{
  "n_layer": 18,
  "d_model": 128,
  "n_experts": 128,
  "experts_per_token": 2,
  "d_expert": 80,
  "d_shared_expert": 64,
  "activation": "squared_reglu",
  "moe_layers": [2, 3, 4, 5, 6, 7, 8, 9, 10, 11, 12, 13, 14, 15, 16, 17],
  "router_score": "softmax",
  "normalize_top_k": true,
  "routed_scale": 1.0,
  "balance_loss": 0.000408,
  "balance_bias": true,
  "init_std_router": 0.0112,
  "lr_router": 0.00153,
  "vocab_size": 10325,
  "norm": "layernorm",
  "norm_eps": 1e-07,
  "tie_embeddings": false,
  "optimizer": "soap_variant",
  "lr": 0.00953,
  "beta1": 0.95,
  "beta2": 0.95,
  "grad_clip": 0.5,
  "batch_tokens": [65536, 131072, 262144],
  "seq_len": 512,
  "train_tokens": 788400000,
  "steps": 5742,
  "dataset": "wikipedia_en"
}
Below are experts of layer 4 (counted from 0) of a mixture-of-experts language model. Rows are named router (the router's row for the expert), gate (a neuron's input weights, with its number), up (a neuron's input weights, with its number), down (a neuron's output weights, with its number) and show model dimensions 0-127. Each number is 128 + 32 x the weight over its row's rms, rounded and kept within 0 to 255. Numbers have three digits each.
After each expert's rows: a language model's description of what the expert responds to; "comes after" lists some tokens at least twice as common just before its tokens as in all text. This comes from a sample of Wikipedia text that the model never trained on. Tokens count by the router's weight.

# expert 36
router:151154124108187173106168146104144147151109160151108096188167159121120106123158112115142108127069165149158150094129125116068140112064088122106150124125108137080155179098139147096070100149107127189093153134143136169124108074066141205138130143150112121102161100087221096110162170116164132161099145120111126177121103177179145162100102174176147131105144089074133156149131126175108049096125
gate0:086133094091149073136133145139150122157101079123151135183149157111151101097119125129112171078082139097071111155130132145189130133145130202105144133140137111118137084204134083091179128086101076118167087160127112199150159126171110159105095129101115184109157142139096081070098135164160171108102108134126130153178129126123162153117113163092133130107058166104158170100072139179112108086045
up0:164129099173143160084142059112120148122089112146165129090162179085147097139146161126123128111106139142080138143095112104089161105153162172129132116090114139104144111148074101137139097116117103058173120126126101123133122125169105092090073115116114057114114095093109162132073167138157116130126135161116114094181142123156204141090106154109195217135061177176157194121142122100148079166061
down0:133149160152126134159107154101132188103088115149122076108088145124151158161146137072116132129132165044115120149127110136139141113065132122079166121124128121150127121119094121125138145097133068107121098046164145129174157073119105143100178124185175089149151085174147124140184158113146140094127126115141114090063126131176128198025165134165165139148130188141130138139071105140128113105217
It responds to: Field names at the start of infobox or list lines, before a colon, such as Known for, Key people, Genus, Release date.
comes after: "-", "==", "\n\n", "\n", "===", "|"

# expert 37
router:127120093104142178112180162137168118167098126101109108117098140061102153095060168143130141154135144142201145119173121158156163106172098088109078091137128144169126160085099117124154139143086139083146115150085204101058146112094180126167152115136086134148094155137139188063173098132122194090100111087119112179168102122160098075099136088145168086149132137095082137130132152114093130071147
gate0:087126119110085117114182177112127091129112142108104143075130140137150181157133102080106104095134105217101153168085147167154127155115112098122124087136075142134181177141167177126075152121136121141040121130090128142131115059069126105163156129156083088166102088097139136151179070160101151184156129144142116162114094094111146113129181111162103143068134088132056075099102162120153138125164
up0:093138170063099150135120165156145169144102155180120152120094145089181135141158106161092120100128143116149134154081153159135113113106156147103126175138146118145136168190146131104136144186141176183081134131125072136156190046138103145173131120101131186141148148116145174117156067218131128110102172161112087119096066058184109128176153176124108128086152121149134107070130112096129149132083
down0:133116153083154116151153111103105130150084108145083117207130118086098213131102135096080119120109108128049147212119124129079151144055154106148122118154144113149127140137161099094163162160072166200104128158141187124114130060102111105129192160106180106162113116143155137098147080109110160151112129160157114130082108121126169089200146134134128195131156094131109118131171119119110104065108
It responds to: Word-initial stems after hyphens, commas or colons that a suffix will complete, such as non-qual(ification), cur, trad, vocal, Architect.
comes after: ",", " and", "-", " –", ":", " or"

# expert 2
router:103122137100153135158169111183146131153107110147154155161107101085114177107126123144097127176104088168149159135148074082140152176184139126142089155110138137072139072101160142135194104151106116047188115096090073096124163122138118129148172153073121113093156130181182148094130163123130103016156086127168109132099199123091156137147133134143086116105099146080145145157123084164087147116129
gate0:091130170209123186147067065074096156166143118096123082190139053123112122112119145174103145115115181164143142122161108118140142138127150121124058140157151158167124094130132131169163096186120085119126055181124138148129097121110128112172134158092194084181149107143120153084142116158139121136171115103170166094087158120153115119104142129076063125066158122148134182153073126155139121139118
up0:122122151123088127121131126168173132142192116091110152131109105183202105134083119172144072132124156130128085121107173132114113149114126162163188104104150144194117168102141069137133178169150118102138121162104132173161161078089147172091144179107089182132138172158143186066104160124124154103158116093167231110101164140091127078159135114125113134117120132110094114186120094105173075168107
down0:158155119120145133131186129112110055197119105128104077189139159124128140146171102153121112152091169049157196139147136097114116160124151088156156111161118094086141105120168130115136100232121229134114145111190121182160138136182114108160143092111163143115112139145114114116182131097094126153117145158080100132147140075139135203132190139131176145115175140097102126149110156149114097118153
It responds to: Indefinite articles and small number words opening a noun phrase after a verb or preposition, such as a, an, another, two, several.
comes after: " is", " as", " was", " in", " with", " of"

# expert 19
router:074095149122172163136169122126086093076099122134121133135074093187149119111086168114097111080148135102165140086170168081065123128078136099121156137169156139147113114091106163116138141167095082119175119176144132125066123182163088134128085102124189158149138097150072169095131132150051182110177181114166102084115088123156118109123114137152160179139108184123090126117105088162114149077094
gate0:155113105147142131146153152123114125137144094092156126173125095188095111134137157166144222113154140133133153073163127100211143104140162128192054137168157137154100115137143090045104091171103125161081132087155173128157151155156091078152147127102115050136113115090100158116142142151114123057139140101175098124125150104097163139126151164138123087118155046151099147177142150138147193094132
up0:106135195121153131147141124125121101124161154108130074145092094092093119137141093137196116098167141148171194167141151135108137104120110102125111089156108125148089113084127074127173126146156149132098127148128079152099138089098122164126076078158147102076150119105139162078106150085196152100111113140077180082099134152112142141159140130158149137161226096143035163123193124108197157158079
down0:067117116138138157135131131144187084176188142125139128154155146120109149118128164150153172123114168145194146136168189111107160177159196127126110077164120138162160133120135133132148165050136138141103180136173173179169190149118103125171133044098131181163163134191169167111129095146159142147099129078148136128144186087114113059125172126152172132126122146141144127125142097093110117063166
It responds to: Raw bytes of Japanese, Chinese and other non-Latin scripts, plus spaces, quotes or digits opening table cells and lines.
comes after: " (", "\n", " /", " |", " $", " Candidate"

# expert 55
router:095114087157117090109073063130147153140144127122114134119088145117137169098175097110175120099115187165101099135163102067152175113094113121061088137133118148137124181150125137161155095134065077154152132210104191141123078150088191131119180082107099152087123208121118134147173141102090110054083098160166101113084138154122091163158135117130091144133124118097128173088149085138126146114138
gate0:091104155147139118129159148102172134066082104127125075148154125101096142080163144131112109093139120169149151073138148131142097118102137148138119093098119168156134156153132101097137106105140132070136131095094109106074119120132111103090099161203082075155125144151106145141115086125126083153123100079212104116090189136094091128159043169204130101119141134195187124149210105157152115188110
up0:151154163126117115132134145163085175143108113155121129147162131080130107100098103148155127134141118109125139058192062132086118119115124139137123124100152116130121141143190166099130109104099100086104104144117084038139153125149150091095143137131108081110157151126074089097139148100142147107143078127198101132093191153097149119053081127204180174199066173154201165098151155125127096114151
down0:175132137164117150124088147147099185121127162123160147121180121137119127092104107107164104103133137155190140127165162143184125076141089125132125113111081155134168126076093096152089098071124104155146220172136114147109059082142177142081094190185192107081126168087096187142131137096135115095139124178105102104082164144154168123136104092146088101112158131115062121099183149130111105156160
It responds to: Conjunctions joining nouns or clauses in lists, mostly and, also or, but, nor, &, as in concise essays and colorful renderings.
comes after: ",", " well", ")", "s", "),", "\""

# expert 27
router:175100060146115086117162100191149165176078107109125126084133138131127137140121103173135102122097088129078122121122140147149169108198179106080103154111061174132135142147102139074070133158151096184107126201097093107117149085123160138121124179096162175104101162134120144121107067181106178133081128119165151128094188125126115159100151097155124133098185124092107116150152191189126147090103
gate0:089209117101117115102131157125155139197148101098150154139115109120117181176151106109161103182110101119102187133135168098092134143169120112103155223167100106156140120069193102200172094090110123099111144141098128148082190139143140057087101092104120191118119121159141113099139108142165100113115196102165161141108106212149144109106166125096152131140156142159116136162124081148114126111111
up0:173118105075092175141155153156117084106074128126132121123153132139114133123155110147095039121150117123132072121161113147178159187128090115104110104133130109141138154152131067122185099162112156101166115102182146167123115095190132134106138072097099095137113163192112099145086120109128159132117125097178100156130170115116091132195167200132097171158172039129163139115162041152116108135151
down0:143115102090157121139099188137204133089155145169151186077109119121133158104115156186169131127106188157050179117139088109112158161159120153126197086114182153150175157162196143137109175173146113138143128169136132117074118092137100134147107093105141089149072216137125126086110119110086140151117091100180144145112148105086169099137160119163110123154094083145155080136102104165104136104157
It responds to: En dashes, hyphens, minus and plus signs, and spaces between numbers in scores, year ranges and measurements, as in 66–85, 1799–1803.
comes after: ",", "6", "7", "5", "3", "4"

# expert 56
router:157176085148125083134153091146138188083097145096080176200131101155187149134114120151080140091095065134115063127143099143185165109179092151160113167107119155075115144127101124155121096098131172204143140120127086122134143156137122113101091186128178095102080102188112135113114102097168088157132149097137134132101101072168156136126091137148091069204144104120152093114173118163126137109103
gate0:152110157150119170138145109115140145183121137074131142116142160188122136108104164125115124145102093190145101129111173159123128141150129114121099159136205078153061080131132116118145097110111111192100131122105181139152144201156167135101051087148094134114145124108169120101135128128161131153142079063096098166099170069173145142199092195140151115070111147140148144112106182172082139055133
up0:106122104194014119084091143104137128142141148086100114144107114127070114104091114120183152167164136209144149091081119104142095137171153108148100134164063080095127150142131147125165125135098133130114110165108090141189095078100134148137141148150118081125118071154134111176110135093126069118094106166185126158105095176097126132162185193135057102127138145140131168155070117141115114089123
down0:129117124099117088157136171122101097118082142097093104115159147122095174093168154121055097137166127130140187147116148140072148141165029132108130118135153151096109110148138089113176196143119126135158139097065099149133132151089135167175087051146147121139161113192198128115095181144110190165132108072102153100142121122118136131131157163088140110196179143159115148135108204138103099130089
It responds to: Bare space tokens before years and amounts after in, nearly or was, plus currency signs, approximately, around and number words.
comes after: " in", ",", ":", " In", " of", "In"

# expert 12
router:132143159135105109120145120104148121104077142132208132061097098109100120121131141136126108184070122123177160158107147167131153131163171122080130133110108146172132141197133132128164199121137129111076182126153158188125096107173124086101098146079179145162174158079132169141140122144139147154150120082065120123060133095101089090151087081122154168162119124148154044158128114163165078134067
gate0:088102134108133128113087108163150111082124135176101076108124102103141122197130157118138121176108063077146140178085090099098113125127132144084111176053109162159117157170179145117138053119131120117059113140114104141184115068116150024101121182087130097166149111084083124138108119143133145171131139111092205156154143116147149191124141128083148098133098124123143117165148098167147120099169
up0:116112113121139109111111129129166089148134152160099123114103116123119159145179197128152183126069200101102105116175153128123185141119135181134118130181089155116111100081181167132180171119103170110137113114140121133169105119163110157099088088153052171138210127123156181103130122097078099129136136131130087079098082081182217069151145149159126103137112120133178169118162094121134127168099
down0:118138187153071085194097128135165193224147142116112163147142141094098133151054081146107158126161169146195170127125104190146089153045122090137143099129151089127139135121126151109140122189092110178146113148138138101103101106143110205156160089104125095137135136100152140114154117088091164112102126134157186134087118131099136134151222108151170170108128176114142082133114139141121140130133
It responds to: Short vowel-consonant pieces inside rare or foreign names after a capital like B, K, D, such as af, ep, ap, ub.
comes after: " B", " K", " D", "B", "b", " b"

# expert 63
router:133153110137076177062166148146129078127139120138099092172151175163141108081122180086087134156141125173081101139167121122166152128078144084079154125148096189105150129108127158125189108167156132114134105146143108204113132137103130104124090102147119153144102130178144147137097141110173124105137177107122116139131161077195150044120093186192140118134144197119113166092121079111173055145138
gate0:110107094183132131100145093089180148074175148091107110151117103155144128107160129137109146155098145101167166061162119056072094116091111166124099125123133068151065153126114110096109092106117095162098177114150098136120157085130104131154150085123155146165114093149177107121163150102091142162059077064137144094187108174096104091147133167139166171179146161165113151112146134090137040115128
up0:108143132126121150145091070140076128131117094140144126179112061094100084106140166141110089188081061131071109150192100106130150143104132154101151143076173156176194135132144186121134121086139119093156150189147121111191125060139120159136109161142132096081119144129139091203097147131120152187127115119117078173060113109124108143157117142090136082110172120132098131060134127124100188114093
down0:112127152149168046110108118192081105139092071171147131145111127127153116099125119136167163079087087130175163116175150131135135145152089097108111143110159160152172128156141114166132080089072090154142093104134146118148124128139101203130151170138088150173149133082025105087159119199178174129155150103086171165067119093134117134109092194144108079117131101115160162142102134120119134159106
It responds to: First token after a line break or period, such as According, However, During, or the first capital of a name opening a paragraph.
comes after: ".", ".\n\n", "\n\n", "==\n", " =\n\n", "==="

# expert 40
router:132130187148089143167095127168189146115109158118156134130120170104067121114172171081110098101146144164207164110135154143139063159104139108168102163114108139113119141094121142138155144108144122122114101140089076084104106216120108136195098183183120100150112151169074161170116162155162176102155098078071119095077149128172117160092143184111096098124153079118102072144147132137116096163112
gate0:175103118138137147129113118044099145111060094174160123074112156101066142168158149120115146152147127161121120086095090080152127082111101144145087152069075086041152094086119132151155127123140117135130122099133184129133143118167105166225140134133144121133116130141163121095152077133098050122124158110074128139123127185090167161178127104141140146162057093154147090129082133092114096153114
up0:164146145127145134154106102131121133108099132185132103150141122111097122123105115142074117124107114168093114150117087141094119065155104079130108107077106094023120077099136174122111126097161087086172097123120200074087200149146117115180116106108148133114082148137121093183106158121088098126143137097084171117127155163099072198111152071113177139175121199119091093126172096106105122128172
down0:134163168152095108045103077095131127130039139108132094149075196148116103123097099127106156111116112101202126137106126107107154119074185102163159185076102154142149113118111071164122117143103130109139134163121156117122102156118062152095113170135117205093119104160144097154083133147129160142099117131054099121086142154188085073143103172149114167160113122140133198126117169128126113169107
It responds to: Single digits after a decimal point, dash, colon or comma in numbers, scores, coordinates and statistics tables, such as 7.5, 2–5, 1,000.
comes after: ".", "–", "-", ":", ",", "°"

# expert 11
router:131140168157106169101112138155204153118094088127124147143100058131176122101127136081096092118092136117140102132128162103188144174088127141137137086100128172118157100119091119178112134175134183148140113120160088141128145098085182147148134136062098067092099150159195131161110174179131086154095117147176117108128105117113154187115037133139118075114165138050156134155110092180103164113102
gate0:144115145188110118142116171135120107146124043128171086212104091174145121149143128102150104116117181123153093142114116151101121111096128086136126153120069183175141121148149129156120102114102112148168089203115110140162106157145086179126152117143100166198095093157155188102141146085173119182078108083073084150148156170119108074116081149113166132076150190156138113137147125175131106100173
up0:135138082138111144114136173140081030116121124147159083129123172165076158080161184119148126048166098076099163162138122180119153141122078140097079179130167117152143139080159175133117114148169122120128112135143142114062149097126125093114133109161175091114082137107147168108117129151081157091178128111120101109136098088168149073104157185163142146132141102155091122154076095214144107140086
down0:171105183209129123178113123156107159143130127179129099163154161135066141142135143161132159099114118114129168110114062109157150183174117110108175183121136100099077095086177084123143151181146117145113138104150133155109132151164141127123116165078131182152147132089146124083076180124095103122118172126049104142121153174118121145034180117166093108119127062137132156102092129166123082176110
It responds to: First digit 1 or 2 of a four-digit year or day number after dates, months, dashes, or parentheses, e.g. 29 July 1984, 2011.
comes after: " ", "–", " (", " until", " May", "November"

# expert 7
router:077157112117172136144139156123098109106173114140083158120184148096151122139135109150108145129130146146176218127144104108143115180187151143101105141155122133087150101069103110136146158110070100154079098178102160192115159194120104161147117230114120099098129093202129109115185139085147087136140154154149192120111110128091114087160107161107120047122091077141122117122139149080122155116155
gate0:175070154110149183109141107104149097109086143125102099148092117164090112102171134129153124124168190127156076102104062139147125141142145157157126143179074123106148087140130144144227165162090155113128136095139150133104116167101143101127194139140118133087128170111150078100165139161174092085122104152161148099163069134129130120156145112090131186180168120179154085079184101064087148138074
up0:106058137114195096099134153078169104105118067105135156165145121151122157083146117170062134130102169050107112114149137139099135095141136140071148090172078170112124178102113165133115103120119157112154165136100137159197101190109143145165150144128142144141195065107054169148210152131146100127163147130133122123129141120123111138102101184102125114115137072164159123065110111163171142114175
down0:133138116084090105116155035053119152081153142098106141185112081106126139150047082139116117095166123158123113120107077137105075096098106123167073123133083091083181173142121135101172152177154173147088095131134151130107121113088141131110096137176122140082179126146119193206153151145127130158184136118119087145137083124178125149090113142152141150107091093143144108126178107094106101117063
It responds to: Quantifiers, numerals and comparatives before nouns or than, often after with or of, such as many, few, several, high, older.
comes after: " with", " of", " in", " had", " for", " has"

# expert 50
router:187093163100111161109146160158157084137096134077184108130148153166090126128098116067172178138097147087139129157081133099074137141123094144141154108148151183136151061090135154140156130119142121099108169143124120080091044061114144177099125112133182177159139108146115156104096069136109133133137173163164138162132117128168090152161086077089181116130141127146128173057068153154164125164098
gate0:103112161148114154123109067141094125137128113134131101095126170079094152209230104193092100151122132092097137145070078145092136107066123183091141126059106132150112101090146137107187169132181113136150128145071125112114135144116127160108136131061185098149139120164066116147175113154067106120094119134159147159178118135153078170154125120125143133115167111152164105082090119187146153129142
up0:134180177147148165134169155139148111151185137159089111141070128088166136055124131134112125101122069141152175127177136146116135147154069133144140070181111076113165113128175129198056053149147154136094113145096136100081170165119104108156164111168103111156144056101116159141132119106134159146107167083141047156143155177076097112083146146144159110122112126092142162095124128089174114120134
down0:150161194174118147143079131117148127161097128135111202112156087158195104099109110082158148151095101120117112091122134092145109116153129064150135098170141085150082157150114130120150121124153136174173148138117156193169102109091129150118120154113133146153164152101170071156136151155072183173131135076153144143051099149123130077121059138103121151168087109080086106158117138091103195197088
It responds to: First word or piece of a proper noun or place noun right after the, such as United, Saint, city, county, Soviet.
comes after: " the", " The", "The", "'s", " William", "the"

# expert 23
router:166133192131116106134094123171175078178103104111116147143169139148150092109178103174122134065120157097061118127088094110145099181106150128084181039096122093103180145107117129143138107181172197050087122131151082167150146093100147154113157140114119132123151147127100123176116176108102164152145161076181138138165118074106153155119136094037125110128156112145133084139155129112116123139135
gate0:115126114119088163121131148121099165099081119081158187143156127167213111106125099111154128115138115152089125134156111200153141198143147108144145099078186116117145137101152093145117133153089085124090159119109083133111100106127169086156081151092168129154145166110133019113162129119173102113178126120128180094130123114116133038100186159128145122166171162150061141097185090122120117154108
up0:149151091167119054119110141148135086183146125145108115153102078151100163143058170088057155131158144147170151150139127101204099126073123141161153115194098111123112105161087158119113138138200171096183161168095177172155150130107150167127100125142151112082148089116093207113106092132116152155087151106125084176143109136143113161144075124174148149062155122099173129147131153167120098117122
down0:121095100164141103138185157073109085117095164170145134133141083089198153123161138120139127157153152088156161156119153253132119114127127103122113172118120153117149160140162094212103120103139153187170079131153105135069124122171131155131182074128135116130144073122145080125212131150131112091117094105152118120062099162157130149141077145185112128110088068139112116113119093094128114146155
It responds to: Last digit of a four-digit year, after the first three digits, in dates, tables and career lists, e.g. 2020, 1975, 1930.
comes after: "1", "0", "2", "9", "8", "7"

# expert 59
router:161145165146124087123122119130038125118163123105176153105181113132115090116141164110143081194091129139174123092103146107139187120158194108149117086093146111118086103122150141150140062144094106116051105186093149118190151157134117145160138157170132134148120137161149097113088065107165141077166116113141091095127101131064084084079122082112142132095150076171152166082131158093165152176142
gate0:110072168148152149130106120108190133085122119147122151153199077124103134129141105152136123131175143069150103146179124132128081125163176055102124109109154075110125128165148144135119087115144126116145093104092116070180097171113142123070140202119107135130120187171176118153122111118107146173130103148085095100170084139106161152168169183156183088133107112095084122132183099169044140078139
up0:163160145134158114144062121170110119064133166160137121131220099101099134096159130127148095192109128082146126141167152101087149115122196142118150141131080119125143129118132162112134186092083132073078177101133098184128123075173113171100182071075148102171160137092142038151109128157074095121071082071123143118146120134089136149109089097133124119127139152149125133152079160122119128166101
down0:173152193126111176098111129108075138109129123151133105098080144187128159105076150137130198133129122139159184098160121134132059160099096168113109110151079124114120182112085178126083121122130140255144116118131100144135117116114172073119097169152153120189141112168143149114107154152154062141161128183155099117101100152168133131083169119115177129110103106111117145135166128099080158176172
It responds to: Middle or final digits inside numbers in tables, percentages, scores and measurements, e.g. 57.38%, 107.8, 28–0, 45 to 64.
comes after: "3", "4", "2", "5", "6", "7"

# expert 31
router:087149094097119173081120134150186143165105089101109142138162057106196108078133083155123205117144123174129140078166117154127081146149113149161151194146115172129054135162130076099141121141097148113087133129102104165101141078139117107132139105133162101090177155155111065133134106128178091194140126130150213121144109145149119119115187058112128154109115109085144113142108099131089150072100
gate0:133107084146151151130119112082095121214197142051092215097121107099193191096132173104129216060112117158150118164112131163117142160108105144177142149167157138142125113073123115192154122132126109160110103136115082153125168116081110111118139169125168135150112123092137129110152082146174068122156136147116124172130116129068136126171139119130134098083134085109178107174120183122122092126136
up0:124156079099136139134178113153117150141119181082116176132172117111191179075120049171156178104106103134135096085104132088115139148098122073171146130061118103096099088127133133104142166151072082146094136160070115159091150153099145087113105180187102106142097115140194103116161136186114115141127048106148113148124131142098101104127141173106190143093109089117195148121137126187143117143116
down0:195084190096153145120081139134106089102155139140062180132102143140101174121169143068148200128130163171103126124152166075100131196158106184086130194128111117114132179067133097136132116075152150122167144145157155110165078129116090133138136165102128175134093156104094099118088133155117118130133149090153061133149162144172119112161102100138077090116080115156158153174060114122110170141103
It responds to: Past participles and verbs right after was, is, were or be in passive constructions, such as used, ranked, appointed, born, located.
comes after: " was", " is", " were", " be", " are", " been"

# expert 1
router:084108153160163136156173085097092090143120126150145114098137093150096167090141159161115105145142129074161131125102099133103092131149146137093122092104094172134086159138158088160110206159096151160071175135156174098102095106138131079146164125140136070149156120115121156113166061143131124115193127181172100132152182121115153119073128100134153146147150175150125165078099137113180052097229
gate0:160105148085178180077113120121175122146081058148146100100195123103150128126134138135167080088155155149118113155121109106065123130147055188131159113114111151143121175155127102119134153124122164128139081169126133090202143172136135070127197140085168123120167153145126109155073103156117143096089183141090092120103152112097058150170125132196165108163126163148118152123160143056138115080129
up0:124077146085152143117148121114102143185116148167101156124141120112096168144108150178109052206108153133163121112153154077157089117143123064120070151112071147100139095089084132132098135073131082106147103113160131134063082134130127157094100100157134117151127142162093111149073180126089175167164079171152166128117051069150107109155172154137121053109126141139160103149092093127158132099176
down0:130138109139111121093130172088125117105089114160143081109089142177101116178081116154137129107079105128116145063163157133090129055155129104108120110105127189152146179110182185143110142133143160129136142129062117123120119121137144062132112138205160080078159181119159090070127065044096143137071175166131177106121154098125084081156133076138132128172138093139089127157090132148084139119158
It responds to: Accented or vowel word pieces right after a capital initial in foreign surnames and names, such as F-ü-nger, G-he-orghe, Iss-ou-fou.
comes after: " F", " G", " J", " P", " N", " Z"

# expert 33
router:143152050160167186117105163088177098116071114122170094088099097155105122107088152058139093184147150125075108194125104080094095171117114092133150093111075116133071104082132176150173103148131085109142105136120115204124152112165126147120136095074111103194085128120128164102091159123153148127159177053082102123133160099139117132115096136121129116132175144149151105097165142137138133095072
gate0:172100139176130129152139138178108081120133097127148183137158138140143148128141121097143126142143201153147154156119104184165131132087107086146104114145069132136083054141117140182136130131108134118150172123215091090105141137117138129166100115134150044127109127129133171134115214124114048113102191144173077180119127111150130104200117147081098098147160114121190113146088159153080145136076
up0:171112154071072134089159124056199150130115117118139119103127152133139131116101090183129140094067135109064054143185155156082117107080093142174152131187098142111142086164130169132121122108047184109208144130171153160126075123119137201174133140127084108157115138126110138139174194120124145135143133135112063130116137082059121151094116117135105119124124148182148096132112139135140109117121
down0:103101124114127089089149122106137139079154154107126104153091102127134111164074088154112076161126171078117123052180163124088137103156153151135107167117100154109120166092147116155091091147108181151204211103141117148148148085125134174136173169161187150113158171131086113094151145090092103169050145103123122162106105140122100116138136102151173143065151083082114100114165173158177161094165
It responds to: Single capital letters opening a word or country code after an opening parenthesis or quote, as in (BEL), (TGA), (Boston).
comes after: " (", " \"", "/", "(", "===", "'"

# expert 62
router:120133137061171070186082065122151161115080140159114127144134165128115090116150114149120098198155167097098084100140123144156188192146149137092174158103143183118154105098106103148126158142131124160142105106198230125122149157141083157120095154110139109090127138139149137174183144085151095119208108119102168155145212148132106096165131148139088101103093111136109108144159158098141124142159
gate0:086115124130136123114133093091147086158153168168182104172114051101151100144194095144136163126115129134135118099198108127100103131160107130134100144141136097133097127144083106136142143134168106172060151103166183152069121063106128139163155180110158133130186155163118088144125114116207108136161200145103152133161150139102151065111162040146092123121132101076175126147073137148131087135079
up0:120139121113147123156114098114115109117125081085090092087087144122117132173114080165143128119048128128099077144128071167149121143165112161119078099166171130124114177077150150128151152138162158138112142069085104138072114068135061147103138189087159135146106140158164106161186160192100137105151109167096151176147114119071165154092140072117122211170124135056133094148112101138083137118109
down0:144113118165127107179128080160117100174096153123069083161124136111118141080113170158120102163102158141139198104148209108112062139108093143056160123138095191130183105104105140163119138172088128097188166192149118113095169111144137122145139150118174116139116197091077118108137096125124133178066205146136144109088141114196170098103121068125136101135139124131130131160163147143126084109137
It responds to: Determiners after verbs or prepositions, chiefly the and possessives his, their, its, her, plus object pronouns like her or him.
comes after: " of", " in", "ing", " for", " to", " with"

# expert 4
router:140137116135127172129114135189138095157108185113112112156073107153115131123102096019120127124125181125119112100137118158144119108160130110113155127187167179170149074081107115115135150151093075114148118161145159087079085111154159120120102056172095160160123123177099147163089038143107132155160151166169153183111133149122146117136119123106220183135107152134100109093156164130134181169100
gate0:067099045147113158139135130154110120218113163157130115085158095110132157122139128108094155107208137074137154140053128106024080119181147174140086133159119135108133178115132087072158119116118108142143144188100117136131071143105117152106118106145110119125138102140139084175167120119147104161151158112082077120116106142041155161122081133165113124122090145108111083192130136098117117141138
up0:081063162174076095095116168105111138093137116114150157148112098127150120081153174136136127074109154212091126125106110180120124104161156136170200115118144139139159096124144136133117103097096146164133120128139097187199119183101161101091156162118115181091148154106135170137112123135088101158150155191153178078191111164133068140128143074127132124130142118130193129156176105118147152215146
down0:138045169087093157167115135136142132127136141110191175104117106118197143151118152096155142122167175091096099198131122183089155140124154125038168114088105137128084096149110175115113097157107147111156118108138180148123111089125147111102101112109086154112168122094145110124088153133109137138251080104113084132129138160106089125108077143075187128116166118107110134139105110138051130154135
It responds to: Given names of people starting a full name in credits, tables and prose, such as Robert, David, William, Mike.
comes after: ",", " |", " by", ":", " of", " and"

# expert 20
router:115134119150141104145065120130158140126099116132134110144177161141117088128146179100188178089107058147116141068152125090134163162105090090064200153125119092110139067152101149197094171122131093139144114076107135086136176128128114144098103092115163148189136119124150152162122110170134120166127160132191091066079193153133123112106104155151073142175152139073128108113120089162132064077135
gate0:089186023173097179079139122123123110088165049154078142085090098164127147164156160154125136104123168174137152100133149104158140175152148103118177157142101144170154104116118113083142119081142097113136029122121128135054112113132086128103083148118105113178132120146130121168094199121126166093132129123101156116116126068110107150131064144106132142157076137102134120079159124102110158146176
up0:107097199146117087171126137184129090152091137102149066162132162107113169076166130151139120128114170069119159159083110084119040086108065115090079132162146160094127136147105163127104144191107121116085167140048125102099123147179155110154141155173151127073087160130136202084112166134127165138135118140105130135181111118147125166093142105092146169080089158122150128147093100161121163144159
down0:129126146068126152134151137096154154113175106130086152137093150122226115128098134126124111105172154087127099060151184136149055074082149144053097111095144131194173171128160116146192118159135123156193113153114092086095109095109148095166143105168168168133134116097162141151143066078119116130148130154168140079117152173148136155107131100135145175124088119111083192123147103113147126188141
It responds to: Hyphens inside compounds like site-specific or Gram-negative, and dashes or pipes opening a new line in lists and tables.
comes after: "\n", ")\n", ".\n", " |\n", ";\n", "==\n"

# expert 35
router:146114158094159147148183124156161074178126197161177086166168096142096129083093119118181135175183138157125108114089117116129150111121186112138173063158176194124138141082109151092144172170129121065100140094122158151098094147092152111134095081124083182143173116192154177128136095118128146137137173146159150177152142116166107103139103092118190157082120128144087096101145088130127099135082
gate0:131157144022167111110125223171124121162130149117087097128151125076133128179170162099177134097137146188086092103118123086171088194138124072178144157163120103135154216115115164110149148121135094119121131098138127138197196110135113115169103101153112138168144176101171103132154133155125125122115168161095125124131137078139112145195142170124163121159142173113114117156153129087175120141093
up0:144106140120132118136101147172183100022091093136100128049151151117133149131092167130126157086134153218194144134137144108151147110146110129125162157079103089138143118198085097097158132126106071100128146170171151185122115112066156127146110200135143174146133125147117111182069108111128086125128128108163155127174080138140088130112091094157131110106078099161087170080135142100171153111137
down0:113179144130176038118066132163124077196117150076104108133069134064097151124101205120124134104103146165155154136137143160096107178164177110113151058127182102150149107159121146165124154083102142118150090130115077126177112190124153153141116164138132169122162179128116143098116093135107141122155106073172118125090070111131127102115090173139137113169142101102087165127184124093111148092176
It responds to: Capitalized first piece of a name or entry starting a title, list item or table cell, e.g. Carnival, Sandie, FW, MF.
comes after: "-", "|", " |", "=", ":", "==="